From a checkpoint of a small mixture-of-experts model trained on Wikipedia: vocabulary 8249, 112 GELU neurons an expert.
Below are experts of layer 7 (counted from 0) of a mixture-of-experts language model. Rows are named router (the router's row for the expert), up (a neuron's input weights, with its number) and show model dimensions 0-95. Each number is 128 + 24 x the weight over its row's rms, rounded and kept within 0 to 255. Numbers have three digits each.
After each expert's rows: "comes after" lists some tokens at least twice as common just before its tokens as in all text. This comes from a sample of Wikipedia text that the model never trained on. Tokens count by the router's weight.

# expert 31
router:108141106112173107090101177087121115140136130117130169134161185133121120147103128103151135124093143120116103139102115119120118156068094135115101190121110136113104139117100080123142090171157154112131118132154115175137154141119096099164119134105137170150176118122159140158151129125112112109
up0:146103116082111126127165138163087087132146168118145120151141117170119126113108110088154139141114123141144173122143138128171133107119125130160145152104086089173172129122157144125089163080066144099128094172113107105118100146137156108149112128144125115148123082148151150169110122148125143136
comes after: " the", " of", ",", " The", ".", " as"

# expert 18
router:116154148164130112164104133172144127145095116115133118132108128118110130170138128117081147185084130120135129148119108136119105080135133086112110084178135138144092132134128105098115075163099131096105102133107114121156124131117177145070126091136121130138107165144147121146116111097097139142
up0:171126119107124152149169128119133125099135095124113153088081129153132146139129138108142147098119122154144119143136124115118116125159148153155131117126155117110167182164148155153183115135122089127151111131140094147121095111146136139154144105142147133125137106166100105170157168135109146109
comes after: " B", " M", " T", " F", " P", " A"

# expert 16
router:078129135137121120135151116110131096125117090139138106111116153124112106107144126129095152164137136160108174151118128125162120104144132184085122114116147099135135161160101134141090091148112193160132137135114132140149101109146147139158143068135158151140118137093098122104131154161161123124
up0:151124145097094119150116112098098095153133142130144136135154112116101123164112156122124109104142168124137113139133093126158112138106119165098159134129135144138076113162141134134077087130109141079170151107142073160131142176127139123138158133088165155128118122142142091113130125149109159101
comes after: " |", "|", "-", ",", " by", ":"

# expert 3
router:165117152118126117154098104119092162133129124138090152082140085103113112123120117126116075115102151118169126146106132089152119136119137135105146087152107142107082138121121141113116112165112174130129139103106115128130045159133089122136097194169110144096100149136141124123147131117153132182
up0:105149128132138149109113123084097126140134141065113147147134153149117064129127129115138093160148127092161097080099120116108103136136143131124138124151101114161068143077143125102100110119108127135148118146141130131138163144171103081131157188141159112152167091158109103151120116120058102104
comes after: "\n", "==", "|", "-", "===", "===="

# expert 32
router:133092110090146156130118150201122132137149135188101143085161108118151102095125117170142105112081099103142133099117138137167105166161134160126121156138119161115134119111140167167102159118098085101156129136132100130112141120076099123095140144120120127136106062127160135146072138147118130132
up0:123136176105112177130119103114106157146093133140144143111115152118101125136137136138153141131103171126100111121078075106134129149120127167124123090115110135113134123130157084107088132139091146152119133170190104122130141111123141156118111127103118160164101142145065129107179115131126058186
comes after: " was", ",", " in", " to", " and", " were"

# expert 26
router:132147103096126138137141146119138109121166141166165136124130087145138102116132085128128158105115118113087144104144157122090131145121106167119118134101130149108135136102135131099098140140139113180137105163110102092178125145092138099146145147127141122144110093096161091132143147143118147134
up0:109152157127131097109202117117137114131163178141127121102141097124104153115103140121117108140169112154179130094121093109119093103152113096105139106121092143122132148139102117108139103124114132094129103159126092134136138136100102138123111158139111086147137096126117129163162162123106168159
comes after: " was", " is", " a", " as", " are", " were"

# expert 47
router:136159116101150141148153127101095093170150115147094158131148126086121158126165133156133147125171129155100122127144065116127140140123120132132150085135116150097113152127140113133141143135198119141133093116092091119106067121119137140118117154153170089126160161151090111141132118124103119141
up0:086104110118117139127104113165089145094103119110103105127160173122080132135141177130154119143119168139109136118132145126137122077106106118110115121119123143123162126126175136127132113117134119098102138107130157153138121146114168130134113140116130101109121122136106101129122109147131153170
comes after: "\n", "==", "|", " ==", "===", " ==="

# expert 5
router:156130178135129122131107139136131168147150134136149160138126106116095157153135073107099092146128118109123083147137121132141120111112128118137111109141097125128136158147110151157155138172124150130115102085103080100115090150125126128131118158094122145113102126154128140134134126131129146171
up0:100134132087151110126089084105120093137157112106116142125136103145146123109096159159136139118109147157142139143159147118079118078112108112115189135160104115170135111135128092091149109137134115105114141167139093124130105133123126163117141135160136155065183122144131126147130129097125149141
comes after: "\n", "-", "==", " pre", "|", " co"

# expert 43
router:155146176124120133128080109150106167080146137072103138107142119093136124109133146165161105092087134162133114122148120172130105165169096144140160142138128107110143107111163149095128151145098133156153164106093140114108099138154130142094103138134121155120133124156138146151107139161153155100
up0:118125137139120128122142131178117104112140134100121139123124142114176082105101123098097100149179107085134164111119105124144120136123167137126094159163127110181131141072115103106118139097114108103151166132156146112173115113141111106113162129116139126106179161143142131142112115098164115099
comes after: "-", "|", " •", "Personal", "See", " Preceded"

# expert 21
router:117142147141183135086127110165110159136153125079140126130110132117107100140104139097145132103120123126123089149134142152120128135094107150137141163099159123087142137121126116135135102123148096098124121140111141202140132131126092124153092124088121118107128116138132096161111119113103138119
up0:126108182147125110132105138154166121145123130094125119141153113132113106129122135160105108116122133116072123143100125154111119150113144130107165128105125153158125074093117137094148108150169116158133171104142132083145147163108137029124130126142153128128084142139150151092118111131093123138
comes after: " the", " The", " a", " his", "The", "s"

# expert 11
router:127130130132076101121139130165118124109099110192118094141168084113122125111103122164049149112148101140140072124085145144134133073155120144139132140135135118121130115171141153105177137157115125124147157186130129109134169096088103139148089103131128171124128074126101112101162141148120152108
up0:149083128148155122122113144150141101168185098130099150111171118159098120142148117164114114093137130126128094122093065146113120099131135156112143120115121157104145116097175106138134157124082154089128138125167112118134109099171113134127144150134171166121122133160140124152084153137071159146
comes after: " |", " S", " in", " Z", " Sh", " West"

# expert 13
router:076103135139151112113149151122123157126126154076130106061150123107151120101109116132113153127117123094107088108173156149132103118142112135128122132118164133086148114112076150075122130144109180120114123127150125120137130157144116116144094073127142122131144133089157117075155153159080120145
up0:157160107118128109115140132109094079136143110112145128137149097175089099171128170140147128168109107175132117118117124144125123127114129134120105160056133146098178136097138155101135133129143100137112126133123139156122069125160120181140144189160122114119167112127083112103115127142119139128
comes after: " (", " ", " K", "i", "u", "',"

# expert 2
router:136127113169126154103108134093130116124093180101138158116138135140157121168073114076095141163158139151126155151091152154152158113088168132114160101138126095141086121120135117126127120092132103148143131121140146163144108078128135139108129131113114118110108145149126163125133142104133144166
up0:127086116131132123136137149115120101108120154151113140145094152164118129159145167110138123124128194116134119103163151132158131072165120142129137139141139088197149127086119141100155120134110169143104092110128121130100126146140106141147083150119102112118145132099159145109091099090112105054
comes after: "-", "–", " \"", " (", "/", " p"